Weights of a small mixture-of-experts language model, trained from scratch on English Wikipedia: vocabulary 4283, a shared expert of 64 neurons.
Below are experts of layer 8 (counted from 0) of a mixture-of-experts language model. Rows are named router (the router's row for the expert), gate (a neuron's input weights, with its number), up (a neuron's input weights, with its number) and show model dimensions 0-63. Each number is 128 + 24 x the weight over its row's rms, rounded and kept within 0 to 255. Numbers have three digits each.
After each expert's rows: "comes after" lists some tokens at least twice as common just before its tokens as in all text. This comes from a sample of Wikipedia text that the model never trained on. Tokens count by the router's weight.

# expert 6
router:156114162165186087108135066107165106144074130130100153140121124106129119130076140138140187136138121122145143117144108116103128119139150106116108151128079174140113106123115147124122145136148153
gate0:090127142153146121125128097140119108122124110111131141132122137112113115094102141144132162121143166151119114109150126124163143104116194126130062148160111194161103141124069124093093123118136072
up0:153128120137110160126140127143115135150127129142159108093111136115195154116158109125172136128116141165097112135073126133133106134135142181106154162091154144153102150122151127119139160133117142
gate1:147115128116132100111101079125118118115124173129143151138120141150157173125136076163137115104105132122135103133126168109138117151116125119132112179131107153125117111111111124104073104126123195
up1:133128136100128167120130143153143148128103127134175112159117141146098139165110095146077130132150115126105162165163112120127111124133071154135041175099124129130128122147119156154137151148146161
gate2:177116131155121144130131106136147112098154128117082118136132078184126130122146159130114149161128120107121139144162143134123124139129093108146141153150067147179094117081135131147124113192108147
up2:132104144135135132088150137099115129106137144138129145128125099120130116121132129135118107133138139107110122134109109160103125148143128166109109141194178122109130151127182095139157124096145141
gate3:156122134113132108136139107128161107147109142134077158104130094068128128118126122145133132162077089159099151137167108166120138107145087153095120127127135121121086118133131141101083147101138125
up3:144129131159138127161129087065156092130108150103110111090168129105107106161120105140123142142156116155156117113144110149092131144136121113132133089128133094170110163074133101142083147124116081
gate4:179153110111146120126113102117108125090115139144129129123109131146096139133128176087151131155132102146128139139147133136135109132159116120163187131151073140144131075138117149115106123146158142
up4:118124117100104172109160147142141120166119128098098173102137151072099148121145142116121091146127153127139086158115091122125151140099117140119103110113103124129111137113159143138133077122133145
gate5:133134124116140094130130084092141108140092079102090129121130101116097135127096105130101164140159121130097139087097106163113189112144121112100125127134129119137079110101099115100069098144146085
up5:150102107090130113126094132124110128135117122090148102100127144142162111135110131131119097129096159072150089129162147151127118143132141166126147144163110117118097139115086135152146128158125131
gate6:172130125137146104105108104137143116126133125181110115085152136155131138122088110105152150157134095087124144150112112110146129169114124100127085097127146145123129099128105176067133122138157136
up6:145136124130148109133144131085129137118087097124150134131169161120098101146106119140168135136152169117085114123156169139150137089134131174084123068167187123057159142154103143164146120140128108
gate7:085138134179173146087131108153131121160133136129077181079130170165124074151142143140135122137129106123121156133126089101112132122117138072146145106104121156110130129135111126109103131156125127
up7:092159124159137133145121136128158173134141127131176186130109119139106117129094128186098138098119102138184122162194134139117119141103124123117154142145115198130152151100177117119121136139133135
gate8:126091135141152122117133117151136133137208120146144125134149159088108081123125130140185122120083153137148124073126110112071155075113122141131146152125154111104104124089129116102122188101157162
up8:140142120165124061120117102131140138108154157119112130120130120131092127128127122150139171153144100140146130094111078149116182122126125116143105100107100110110082129084113106125133128132141106
gate9:113146125129134098116156100131167096137125124100149171107141138082119130103128127159141119124143115120127103133122108093132111078081146122137130123149156130103158145127083142125105157123111152
up9:124134104106148110159149115107103149136171175155159149095147103138141143148076109133118127107124113117128111105128163120123129136111101086124145125133117156164108123113135137098112136122163138
gate10:135099135113138133153148101139135131116101101143123091170129145129107148082113143110135124147115122143184111161078135115115095160161106132159160107131105134111118124140147144122103114144150182
up10:155098124138154096106120106125135121095060127111110157125104137101159132082119140106202151092127128120154109158115146132149120143156107116145147115082111129098124118138143158111089168149142141
gate11:129105136112134112151144112129149108161069157130174134120085104145145132123125156122142162095151133136154113077103126162129150131123126201164108139098148139127142109086081125117151138145135169
up11:122142151154140135150142093137133100130116132122156100110138146136153139105092157143128143112121182110151081100103119165128141120116157137103122141119137143142127092115114126157174140151100151
gate12:176114142111140122126114094137133113100092125133130111149130088097154144139081136143169114128121157129137127099145129104121153145124147092102123100118099184157130094118085131114140111078168097
up12:172097133169142123117120111136132111125127105162116098157110115169129212118112158134181166155146117116180116143146093111099149153166113141139114124126141128110168112124174098118095094115145142
gate13:178157134149146130117098116163123102157120150120096142148144125155126154150126142123129147099186109144166114126110087132108089127155108162119124165123157149138115077139104132113122107128158146
up13:129166148124117118111149107147113146144106141119095120110147082159122151144145124127136161129139142083102083164077150143117157161144117163142119146138147104124112143135142150100173119083109153
gate14:086171168120107115097120119128147091147092157123127176134128104149116097108113150151124155075111166148121137146130118110116089107118154131089096129105119154161131161108100120118103184163109069
up14:150141125122135143124098155116123130118154104128169121116119125135151182092168124087144107121126110126136165143091166154178142135089138178134073083145118121135107100145135148141131114135093132
gate15:121087125118129070130130136150138138187162113099110171089066130138141099175130121149120158135106152111123135137155143125116083119094180081128113122111114141098153173114114122143168138141120123
up15:155127119128139105160150140127142171162117127105121118174106148161097124100148112142102141163144168153118137136140089151105160135168138146167129131061125105136131138112124131101140126143094093
comes after: "\n", " |", "|", ",", " by", ":"

# expert 18
router:140118139133214103178114057128152161148102138137117145138127106132142106153142108127139136125150113128122140128131146085083159096112129118116123112134147135163124190132127141121149182139123120
gate0:105093169110134087159102113121153140104109114111098164147148102152118086122110120181147137137093109101107166116123111122131073159113131136168142099099119110171152174086085146128139200148142151
up0:106123137114132128129127105122138141102114118135122119162148114127147106117124115157137147151130083130153226114125138126114087142146128154153157117067144149138103168083136136175117157137145163
gate1:130117121083119131181187130120157127101152093115176079143104158162164071132115130119109144117120153134080170107134135091129147112149152135147129161137121140117167111144174124135129170120118145
up1:162115130129137153112108139124114093086072114120134110112115106105114133137121104158106155156154136102137095164124120161154111147099112151127086122116106106091138128144117107136114042145131084
gate2:105109109103158161097120121125159101145133183145121127149105101138114169126125130137131115135169126171146076156078161114128100108066119112126132142154115123130129118142096115144145163122113107
up2:125100137157109120127147144149112088084130112084135147153119157159080159148163089106144117109124117135153141158157109133115141114125095133125119178109147140145102133152169148097159124126094117
gate3:117189160108101105131126137128147145125151105093159119126138175124114100130144129122115098115150150118138111134074124139163120110097170135113121133121118132139134134136149130126120174180138137
up3:131133159127152120106090111133106135156126131095100102115128126156116092142140115091124141146101147138106172140110129149132146105131128169126164109142118126169098153162073157118124135121128146
gate4:139153134124131131111126092122128120097120101101147113137125145103161154144096121114119102132117166126095091135107180129115135122141107117110135178098146126119097123123149123124145129129114139
up4:140135149139123145158131187120104117103129119169128094061113123149169106128140112167139187148149081129135138130149130097146135121126148146138136132124138098130120084131171120162092144121115138
gate5:166151145129123137154144103122136167172161120120129153139155140125138147126108125151172101086148137156138111113153126093107130105111059146082120135157137136136106069128112117101147182157133134
up5:103110113103110111102102122140109100087137135117105147148124158142097122111129108097110102103062140120102116126126124173162096117090124156140099146126114086111131157128102107127141104161126135
gate6:142095164095134128159145105156167134123084092108141111128144092156113110113147111143137122156167162134158125135132102099139170113134129136076149113151129087110115120140132131127136159111103169
up6:148150114143151123093161109141116129082124151147153118142122105097188130110094082122139126127092146129136137101113078065131178090170149119115095123131134112083124114080100088145110159152117160
gate7:153139114106179123170147086148156132095170107153150119106120101135095125124132120134176137092163114143178133123203143142144126125158144120126131138125115168119127147078153095118136152124144143
up7:164098120079167115141123130117139116176108120155124099106130112089104103146132100152177149100160114164159152159195133127109108135154149140103109146136118128159105126123150138118139206091115130
gate8:104123138098124119121151122153189143100152168100137142110141138109161106131119120151117107084134083127174130135152145103169101132135155129109173140092135146108129172076128112172132171143149153
up8:118102153118141095171130109156126127108135133113095150101132164110111140139132102133110131131095176126152113131180142131169127079120145134121139127137172149106122153107121139146120154110141111
gate9:107118140111131067177122105104120108128094144128122102166134122130159171161158090126110163138141135147136136114139123140078144117145132106144136165153159103140118116130116080128122130122137100
up9:112110134136074150116143175164112144133109159155128141139110131144115136142128135158131107145134137131115121167137123115146116154147116112123105132143119140139096073134109132117142114144140161
gate10:148113154115128146134123120174140085091159154107127152181143110154117135146125103127168161120113124165118132098096114111101103142082127109111098138138150125183093111155132099123083158170110134
up10:129164142164177147128187114132106119121085148094173123145125141105137129123153105121116127171084136110130096198140130118089123110123121157121107157151150130157105131139120092168149132140109144
gate11:153123153167133111143130100126181103162104149122099092124140126099115121137125124155110152113126103134120093130118164139113110167118098119117130140136143113166090203130111113110215120131083147
up11:158071120142116113103130126081137117174102110166070122132121140167069120116142135146125139125098146127155149135084139171139143094124140125174151131166120124111137113139137132075146124101139078
gate12:168119113126157136122102119122124147150141133081123160150121131146114146144122126100105123172110139140100104113128168154160136102094105169161120100113135148061159130089104166141150140141177138
up12:143159139139141151076084113112115097132144133159105151155141133094094106145115128089141125128121139146177136107132159115147167128127130120150123074139149089077136116127098134103117119108183104
gate13:183123118127125123134122107127121124137164156159089141104120107081145136147152132092123133176159097102090149107122078095146121104088124110137125105147125124123111160073073110120118110165153124
up13:106106100170155091133162145066149139133160122127149100113157143145158136087123172149116129106113109121146138183107105100117161141154151133143123141140126152130147113130152130103128128134110128
gate14:135132154129140155112149092116139121137125104151153119148147146158137136098153184093152120134132159132132102113056128115108133087083124131124159165180136153141130110107086120130134135163126132
up14:121144135136152123114142122105142098175176135137167141106092097120148124116122153097158168146130126155058129128138129087080140127126155129106148136211130147160131132083126110122117117127097129
gate15:181170147130134129134113116101132155130106157125137105148134111135107125169111093125159163130160114185154111112117152125107075069091177108130146161120121135134121146093097125089115155107136154
up15:138130133156150120171133131147121177135153092108138084153129130146156154126147119088130122145155150126112129131166125115126152107127167150172141141119127106132153126135141123109146142144093135
comes after: "\n", "| ", " |", " | ", ", ", " in "

# expert 1
router:118122154134200079161138048120128150118130123108112133117122147125112132157131116143147168156138151154090165109123138115133143116142119150127122134149107164142113157141117141135140134154159132
gate0:176132146127123130117152108180154138124136120100133123137125080116094124128116101157122143098120150140109133062127123113147098080089095183141112123081141148137112140128116160136138163139121137
up0:114115114162131145117078120129138155083141168121118151138102096140158115156090156119140158155114131134160123106181093115113123104090179082124111136113118158118135144107118107134145136142131132
gate1:132130155150100073154162108149130081110156163099152171110052135168155155133151132085170105117127134132117157134175123116100164153123138121120120125121129105144144133103150179129156165115144111
up1:130148109152123080198120144073124162123143105140140113130148100164151124132126119083125142119122145118149137153096160101139085087149148112132118130147109162107131127120123123086156095114178148
gate2:150121098113114108129185101126120129138097111135136118160177110146087103144140157104132096149178078157131127096122111126064099140133111086147164158148140101113123116147118134137139168142135114
up2:106127152084141105129064109156105129130139150141111149137101122070140116130096123117133120163093137112096142120134140088142089132092156156089129126118161110126145102158118127096149118152107121
gate3:150103128112169125146129090146169157140122166167142126153109128121118131123094132133144098149156116127128172119118148145099124173125116165148125134123124156084123099120128105153140136146137096
up3:089143127142120145154136112135091123150114096139117097105156107105204109076178128122139151127117137110100124130129122097145120109119127098105122135111137125129141117173161118095121088107152108
gate4:134128155125107108141175089169140146097093121141160149165103140117176160135154127161089137150142085091158091131108116112161105135121153150105152121119072145154134139115115081174116138142095133
up4:096157148138127120117136122137124125091118121131143135141162123129130126090130151155160116169147095075204126078133115089119111121097117124112166099134069109083168132135140129164141099118108065
gate5:116133151135155145129125118107088126127101171132122179151132123130124098100136105072132169151138130115108174137078107111091157164089166145136149144130158096137127116155102122091132136132141129
up5:100126146133108157130142153111129146158126090111167104136142107176107115137088095122140137068131141139140121122143117143135159105119129116159128119142126125085082110101101114166152120126145118
gate6:107124117155155133117136113125129120141129164142125175094164158149180137139154112110134146156103151153133154129124125121120098155138142132106121137098100177142094110107145126143153132121141150
up6:135142123099130119146124124145146092149114093107109165128144109142090174110121108084124121127138096132129166108160108114187187125119145086106106103145126122126177167157112109127099079149151144
gate7:145094112167120081132079124146138139144141073120121128077112151157142137138113123141131088167172129144105107136114133101084167108142153122077104136141126176171105130095149129146143098085165152
up7:121111114134159138132145138178140131136156152133133167134135116158139146142118140148105137153084121151117130093107094114135126127112105139123157127124106143129158112160167079113140120156134133
gate8:127127137143161117133106120151115118144120142144173188098108092132147164146133130065120123193149119124162104139104100161105120090149137097100120123116117108137117135165127112132072109098124087
up8:155108098107149101160131156104131150062137101134158118168076100076111156121104116140146127147124101137146099143107149129160091095121114136100112115145106128097123090106132130104143135124118069
gate9:112170116141137139094134094154133164174117088166153130108138146102123115165119139162171102092141093124122152109152130099106110140105169123121130166136134172136104160102106129146148139119126120
up9:103119124137108131143166102106114131129177169138091137153115114109150105129171171129146121165107103102123119115164128122108147145108119113159129067150132127169127054137134161152088121146122146
gate10:130079126155142038103137059149153098104125094144151090156075116158110133162097108117132128123157113176135152115131148138165113089139097096153136102145134163143126135135116145114129120135110061
up10:109103158126144119168118109156118121128126135128139172098124117085142118127184129144106120135117145136169104118155100170171148130102137078123115118124112141164133100178099113149139129155148155
gate11:130155150098135116110116100147139093132140136077147133120102134101124116128162142121143103117132191139142106141106156115117075142114147121120153118126155132133119081099136121141127119136183131
up11:134144141119141123103082126142133121125104150131155145100157127130133160156130120074120149142089128129124146121128151146103134132156120133115093147129153123122095143167138122115155179124149105
gate12:137127162107124133167103099113131164140135114170110127163138132169102131151129128128162128165157169108117111082137147146111141160124128136166119113134133137146099094151144130128136121130198077
up12:120163141128146138116102113104125117122134141114140129154111141147115087157119124151124111122160187113131092127097230106169150125131114106115137170148134147094146081168157100114115094168156145
gate13:135148140159118104153124140153157113142140152088122130091136120170095122126141138126126144119130083149154130137141070152118145141113132103082115140117158129149128103116100130135095127141114182
up13:124130150127089166106176129124114144099161099135155109161099133115174127095124111130085089153130138093117127112084151105131132133116137121146128204104124110106109127121174104119148143078137101
gate14:145139138129134156111143127153150106129088104142157085138134139116154103103078102112108128069121120142144144118155120097117127151119135117120075140144120076123145150140125128104154097169139114
up14:144134136159140136136128111142145148102130091143165150150121145158154114119099133120085137092136105134120128161136157067102151118149128088151135176119129114127123128157142099127146110138139146
gate15:097103126139143150109114126088108159118089125087070125145149145139143122098122129106116159123112090125142169174098118123139142136125153129155142136096133126088162105152143158108084143089131127
up15:142155104106110162116146166134162085100151159113118088124143131147116116106142119153132104161131114127132092107133133144106154146094134149101108189129163107167113141126142075126106133137148143
comes after: " | ", "1", " ", "2", ", ", "0"

# expert 2
router:144123188165189069149105019115130173137144104119120136140128150140139109139118109145125148129159144131117154102114139103130109108174107125113105121133103139144105142141111131143148133195148123
gate0:135146148078098157135174151107158137106141133122090144125139131141133132131107105189129086136159116142148098145098134097125103147099114114136152135128154160112124093117176130115124134108122113
up0:114113113116129094122125149132125107120132140109107114104076128108150104124150103102128127118117183136106124107156098122079105146148128146129077097120105068129134111125146140098170162174167124
gate1:116152162118128150158109109132100121122164126143135150158152144148097157151159141079141137107127128160170156144131111118127138064143176133118106135138092108147153104145160119107125116149148137
up1:174117117123104182138165154105144112148103135196136106109128132172155087146136142171088150120106132122127133114110144146186125111131133115154103158125130104147118099158092131092150134114109130
gate2:093130145160160136131106082109127146173129138138130118153135156139181152144103148128099101143097121147104115172119155133151103135142135118130095125155117151129149068070117140126171112121106126
up2:131107145104144154179100125128127114158144132180132096154138116142130130137116126149106153176123105140110140172135150118126153066142137121093134119167117130154146127100098143115152137143139127
gate3:142112152119117122143137103124113156123168112115139115145134139123087144077141146148099157150145139115153122117092108084163123126140089148151131131147109125082184147136124138144147108096079131
up3:105108114134155144118106089102123176170077110106113128136138147125094131099114127141111114117114137140087164134129099133095129102158103130131127118124124124116126088162111107091077141149147148
gate4:117088131125128114174104106116151146135132102179150141113139115107179107163144154153149168130151154133152135144146097134105115146152171117101127132168130143092102109052146146147188159109133098
up4:150124149129121118096151206184126112149112110145154140129134119171119125118096157133135118124133145121130093127142143173173139167123098121117118140138095112125143191135101157136135142149078110
gate5:107141117103128112148118087158111136105157139082117139160148141151111079124118115115095121118129121122110173068134148086152097134134170129170146118121118180136147110142121114086126136117179147
up5:152100125126156118114136134077148155128107088127058130140141155115121129147122090118162094107144163126124144137149112174114143104134147158141133125119174110125096124139148117105144096141130139
gate6:137097120105162131109146136137110115137083119164072164128133148055111144148104099122123124178138155116107092141097116125175129145147119138117125113103126089096090162126130103139153152156111132
up6:149150112154103158162138122099161132123140133107160108115076118068106094144082131126117144131175119118121120141137156125133086115126097093122134120125114100092156109138141155154133121121099126
gate7:150144145127123106154149090116143139144142179104101121097163125115127103131119110157124162137118137085110136135137180155137141163118104095160123111090110158100158118133147167120084108134121158
up7:131138124112107114155155066164123102120121155125124149149148133076131128128144097140100159103141141096162131138108127117125083094125113126103093125117090155146129096138155180104121137127143141
gate8:109116168150127122128108095165112168117115124129131079168102145078104140158134093154139145130166124138123111148113132109154108153151139140099098092130112100115119152191128114158122160104079115
up8:123135107123119149154120136140139128141161121106128092145129124166175101139066125173129149144112114133149135115180170126115088108132122118121085161116099139122128139090126091112134062116140108
gate9:167116138144143129095141110140145123120146076133127110172141136146146111117098140079145134158135149147107182121100122092119162113137165064139111145166144155162128131125137161135154115149118152
up9:100143104147132134152135140117112115141115144140121060112126128101094109151137104143122173120098140157106136149123151149120112125122089146100147104145148129090134157119103066176114119116099098
gate10:106105111113160142143114110145133122150141157117096166108080144125160147118135180124160147137118142081067078145109144144125097109111146165117155123147121158155154119129133164166145146121094112
up10:120140145115151136134132154204112106130134144136155159131125137153140180154131151136104139128132139096108069095088166087116119085129104133090111121154137150131150108148139108160155083171168134
gate11:169138124160139097128149135140139152095131128086134096129110124130184140129089068132152124135142140116127139121104140161138111118128144135150121126143099150133129094118135108139119151125175087
up11:138147125085116118133102110156144169151154128103106149131104139138142136105113121167136135152133141078155108136128073142113143172142092136074138096118107113120133113139150138139100099172134179
gate12:119108141136153082175135104144114155141130111112158121188104114138159154084140146105115126106123128135167140143079127126148149121135120114146101106150110097095191116140115174085121144125156088
up12:131140124153099182106123213095142111110125121134122107110129162125126126161146126140129141134151117121084123132150131095137153138107139120123118201124137112155111123185138070113113116126105163
gate13:133078153141125116159145158158134153141128132138102131159133141092157141123119147141135171112075114127130122148125120121133143119132149115128078168095091141149141111131100122116116141189102164
up13:129187141178112115144127130117112157132156110123118144116157134115144136117145105130137115160120113131153157171126119101054132041149135110162067082133143124122100126103118195155114119124130108
gate14:110136138134125141101132089166131121147124122140141104152091134117147153145109092113124096149130106160093159110156076131106133122149167146089103114086056120209115101141126064167123126136132131
up14:161133101125134181070144152134123129140099113184160121105173124119123134137135140077120115161162143135154132072149094141108171099106145106096117130137128102127100105140093136106145117126139119
gate15:153073121133138145144152110157148066136120147157131142099110153129135115157125145100134109142174124130124123078138154092146147128124140132065119103145126136147109154133122122142123124161096134
up15:138147100129109128115137192131157137099151096077095152147126120115133114135140113145130133105140090119080132188128107155111118116102128093165111140108138083094127124076127153140151149148126145
comes after: " | ", "–", "0", ".", "1", "3"

# expert 9
router:161111200162163080178129059118129160113097138114126108139134144139115118123089097148127142141149146156118110106128122137113145118149165139125113126145114148125142132160132137149081135140159131
gate0:160155130149130133163137117118129126131145096111115134104103096131103108136106119154139175084121102152144114129100125139103102102084164094092177103116108092133149134118114110111084143125125139
up0:138182145136138120103144120143106151103159132096162142085135176084142121148131132153159117130100146156143108096095106135159086143148155147116148080114126104124138133103149082088100142153071113
gate1:113107156150163113131142106120132158086111131116130147165166168143118098116137117129124117141132129113134123175169127167143122168122096078123099129103115123116146096118189143134088153143125121
up1:137126120118133157124152141178099127160131173132113114101110105119138134125123136129095147118117115160114102172113095126093094097115161143138098076129147119105114127129087158152108103141092132
gate2:144117158142152142159176134152131122175109121154086086148141109104115109165162138114127136107158123125136108143153141105142124162161113134162101129146107140138159145117117154144120116106117098
up2:096067095127112125152131127135139099158144160144217113111158121154138092104143098151093153160118138087126086131122107100124112129102099103084109149113113143121131146125106108151160127140137149
gate3:159111148112147122158133116137116154157111131100109157151094150141056098092118131101114155160173101148092128138140110141114107113137163127128108106103137148118106108125119149154114113153129115
up3:126110144131123125105139151107152118153129126134087167118122155113140132082075157126166112119091102146149138106119126136110147094093172097166112158121148136124082161140157134148134174098156153
gate4:128100144137132128137140129114125172136118169129163151113151154150106108104141108121122116165119150130175151107176114107122163082067106157099108107102112162148114124129136155114106107125185117
up4:128141141162104159153175135102103129121118114131184147141116109140159152124115134110066109128136135103139129158138125127114083142132108108115125107101103100112085132106124079130138100110101134
gate5:148096106158152135139194079152150129145075148079123128114121144167107089144121092109110162153147095155117135082118146151115130104107100167124150145099140130161112123142124154139119122130136150
up5:157143131153124122123134084131128170158136119154146106154083138069145153208102132093148099139121117121114137112132169123150179128148174132116140153143157104125142106131141103125109113122131131
gate6:087111153122154135170125132169141144090072158106157138123144137130131190151128109114121153130117177130144099107097137096097170116144143143090151130120136104108144165082143100150112148150132145
up6:141081123147145127140141163142150139115143186156115122104136108151164106151149133144121111108095121142113164153097147126093167139169128129095105175117121141150165110166059124152103121108114128
gate7:156141128084156105148149119165140119158110134148156146193149106136132113106122136138097115074162110159107152102155159134086139119142166104113074129139133117145191126143077123138083144109162144
up7:091112128159133114098133120117125125122124110155123110162141116112134097080088145154100110091100112126129146121145121183150118189076127101160097178151145161143107165162163164124111111131159141
gate8:122117160144120124120156092144105152127106085141138133147113131110141120105128085137126174109135131123122100134118175141142091145116146112116121144169109152138144141137097159105111105113124081
up8:141104097172158103180091131132128153137108148140112100119162132102132172113118124151105142120094114128105126167157143095077169113114104128134151136125101143159127124133161114073125128139149120
gate9:101126163191126112122129100170141160123129139156150137123172126154137130130154102105182067131152123148157110098143124163125138144148165109131152100142107115088112113098122106134134104129162100
up9:108167147135162121125114136066129161109126104062072137091142129141124108130125141132079167132096084120129143151157125101078114127112129086118125089083127131115082125149165155118097112175104153
gate10:121093115141148100148158126151160107135141183157120122102166121101150098144081104161130110136135103158081097144110108136097094114116154130100153170094128158106110171145158137133114187167139147
up10:146108134126111094148165140124141143038153146133138143110119091119144110151142121119100138113111107095144139165089209100126111120109168100118122146111114092075069103128152145131108121141126111
gate11:164135127087122152101130111120132145125103120099132146096145152130127093137159112129100134200172131133134137203166143111117128153141116129103123136136091113099123090123132116144132103121143133
up11:164131118131132125116157115126121120094110168145116152162089127124119137128107106121120188115152098155147159131180173165132159130131114148105136098178149163158121130206116111143115084101098156
gate12:116142145099135127139127099156123145150128111108119131182124104121097137090129114132134141142131163084103101156147163137106150135096111108120121143116135130135101168089085118111170134166130144
up12:147100085153111138119136154109117125127144167121100119112144150140090119149102123145078086108130075190169128094108127125148096113139105180096126100128113116147120093110131142155129144112158082
gate13:135140130106141129128160107150136107158117145092154127140056140100114123153184136113143147124116113143077134116146116136156093144151155135156069092101133105148134118093176156164102128187118118
up13:102096112129158106138119159169122163167155111140152089140086135152154150089158113160158126141130149122130128108104078105118138097166079138107152144130141147101137144128148130075138127074124150
gate14:147156161103140112086132095149151120106158095136092140160121132128103116142116159162154132096117119160120148122094121112132137079169094130065110123147140134105106086099079112119117139175119119
up14:122151138114166112131139156155112160123144131161155141133125108134190165092144145123117150157099101097132116109119152153146110175070161111149121131135082119115148138128179121161097120105122132
gate15:142117145118114154130158120140134086113142099128136143127110112118106159125158108148090133092131127135107104146103121146125116136122089079195156123111153126133151124175149147129137169130146136
up15:107110167130128138151112150088152163105136124129100113155135108096178141129097144142131126114113127144157139091145098103100136116103128121129160075170151141095180136071150136092126156142162147
comes after: "2", "1", "9", "A", "8", "S"

# expert 4
router:127100153148199078142104092142170115139096129108104121122108097131129129118126142151140130106145116119094131164131139147143127145152166114142094114141094126098146143136132127146130156116128140
gate0:098141130138125141134105114128112147110128136072117115140119106108105147108123159146113085159126149136132167133117120115107158130124154115132084145136119110113156158089129122092162149090145174
up0:142097107147135115181139126143133141117065112058151152130137115165106176161125112143138110130101159154145161185149122113093140129143119119117103104137129118105105146112158069157124143115108142
gate1:124116133122122071142162120145143147112116094107112128064129114096111157117151135150172125121107115101113125153148150119122157095170142163151101109117123152149194156134112090157119139127134130
up1:140137117139097151138097125126109174156140122177164111157090152135078156130125116104112116139145138122136155123145117165127125166118086097115129140117157169147127151125197100109160118106151117
gate2:123134150116147116141144110120146151121185142110115121139151142114096170090160150115150108117161091063099099167142118147121165127159140070146112126126147137135145160081108081166119151128142132
up2:127160135111127095124144122151110138124150106122153091146135114145141089121115137116105119137147104122141147137151132116094137109142115114117160099154114150149148081198106117086099145112120154
gate3:118120117113150150146152126107156152131131122116143118140149106069095132127109121171159127159186138142171098142106149131137103150125118091147099083152164162094152100126151083097147147096119126
up3:129160116096142097109142134088159121136117139143119158125157103097152117116090109117168151192163103140132145128149137171134148162138132075056091144100106150118144111191115129136131089127116158
gate4:122114126102149152126192117107160100144115097115149091128131145084131141088152139104173143105140103092133127096171114119138130166135116123134121136128124106120130147081098151119146165166111122
up4:113109124138089157152162116162134143085082129056126105110130126100134123153143131129122111156152125144150115138138140174121117128134144102150170160125079151157103106122114134127119162132121119
gate5:126087156083130071133140128119141133131149125134131126091102137127119141145139134115134152118138134138116141114156129139109140115106154114144089133156129106129165181089108105138151132121095202
up5:149077153153126057106140107166121097139129107127121133076140102114133130112138166127143140116108137098127131139168080164112151130165181099144123132115173119110115166110121105162103133132159110
gate6:124151196124156107129130124106152126128167176134087192147149115116164104117141155115173165102146077093128124083100116117141116134166146149104153146137167129117154141129116134179140155091116115
up6:130140117112153131131126150085097066108113146136111134143151109133158132097120118125116131140118094122158094121159109115127111132129137124135110116122163135112117150113114208159109148136114155
gate7:147096142093157121115148111169150129174132159106101145153132062127134141118106079140139105140150097122076112156142143175107156096137122092115129132169149146104098122142141137107140144133174136
up7:135125124116114118095114122138109125123117130135122098138116105076132107115119127150095130127135128163062165096149172112149137132164076137108139109144107148106176133102116083156118103117067142
gate8:147153142100150122126155129144156126143130159129195127151130123143141144119168139106133136135162096115081180102104105108119140139142109131130191135152127088096119157142129128120105127132117141
up8:138127138082103159141063117143133103146138114124169141153126150131120140108123132133149127124116110100103141118108098159114132129169119144180141108122091121107097140110125096117074126146111118
gate9:128118150179154088100151098169160120149116150128149127159130139153149157156121097166145148095120134131145120101107085159137150118133169127119104167110100146154123145119142117146112137173114141
up9:152125161134129110117129119139122112148083147148133097133135147128097145107091100119204139099123099138127125129123125138126132153155146103115124078101098111154110118125162168120103127133103116
gate10:132115137147138126099125069151183170129166102162102157116143115165125148126124165116180160124106134144141104129127123099149110152127127145177112166084115116129139097107097100101102133117135091
up10:118123115125145114129156104106117154094134141122125111121121138135130112102142165116131144075146127115133111098093130113136102134098151123141132127142155129099138130159127094100141149144088173
gate11:141100123111151126098126117143141142117177120136167110086145140086132122108100135144126135143092159118122122132114106155103098110099100131163181168126103126127108104089073157132109175107179127
up11:119119136134099104121126139155131124163110150087065131108088142150137118159126142122109129098122142135087130155191143134133147132149167132137117078142191107103136150151127115151136130151081128
gate12:141103121116145145137126124109106118134123137141144096140144158109111217128149150115115101105104122088117176140156116154145131128157154119089137107076120105102136108133117108097106166158131162
up12:125138116129103154096120146120120075137160099108100155170144119153128147105133129140113133136107107109111077125185117098094165069081131125148107114105115139147167113082096098170109117098123120
gate13:100131123102145167146120104169103146166107147091148111135076143137100112154154114101135123126139167119093173118180164094140141102146119107158092113102133141167110132149126129083120120120127143
up13:099142138128114121198129101162110145142154086082172122155100129141082173171100116127136082128123129114149130143151147144110152140102128160122109151122149157137103133095097156153148118153102148
gate14:107142167161144164129092084131144147117142125126127161117140125122110099171132124087139122119111111087141107085119093087127081140115161155117139148091111110164115130093127139115093136170092128
up14:114161139168154117090154120107126133127136116114160190152151114123119172156140074111117077110147066071131093114139090083122115141105113126107146188085120125151115167106152132164131123161094085
gate15:129113109152145180154133124119219190102130130154154135122118114118122089124090147138145117107133134133166166115109146145110104135143091104085130087094131164127088137095148090101159130115139079
up15:170165130073133109163139152139102132129141134153107119129131132109129151127139073109064124123156101134132088144155159165155146139153123144121110141105098079144105125146112137181138110122112148
comes after: ".", "\n\n", " |", ")", "==", "==="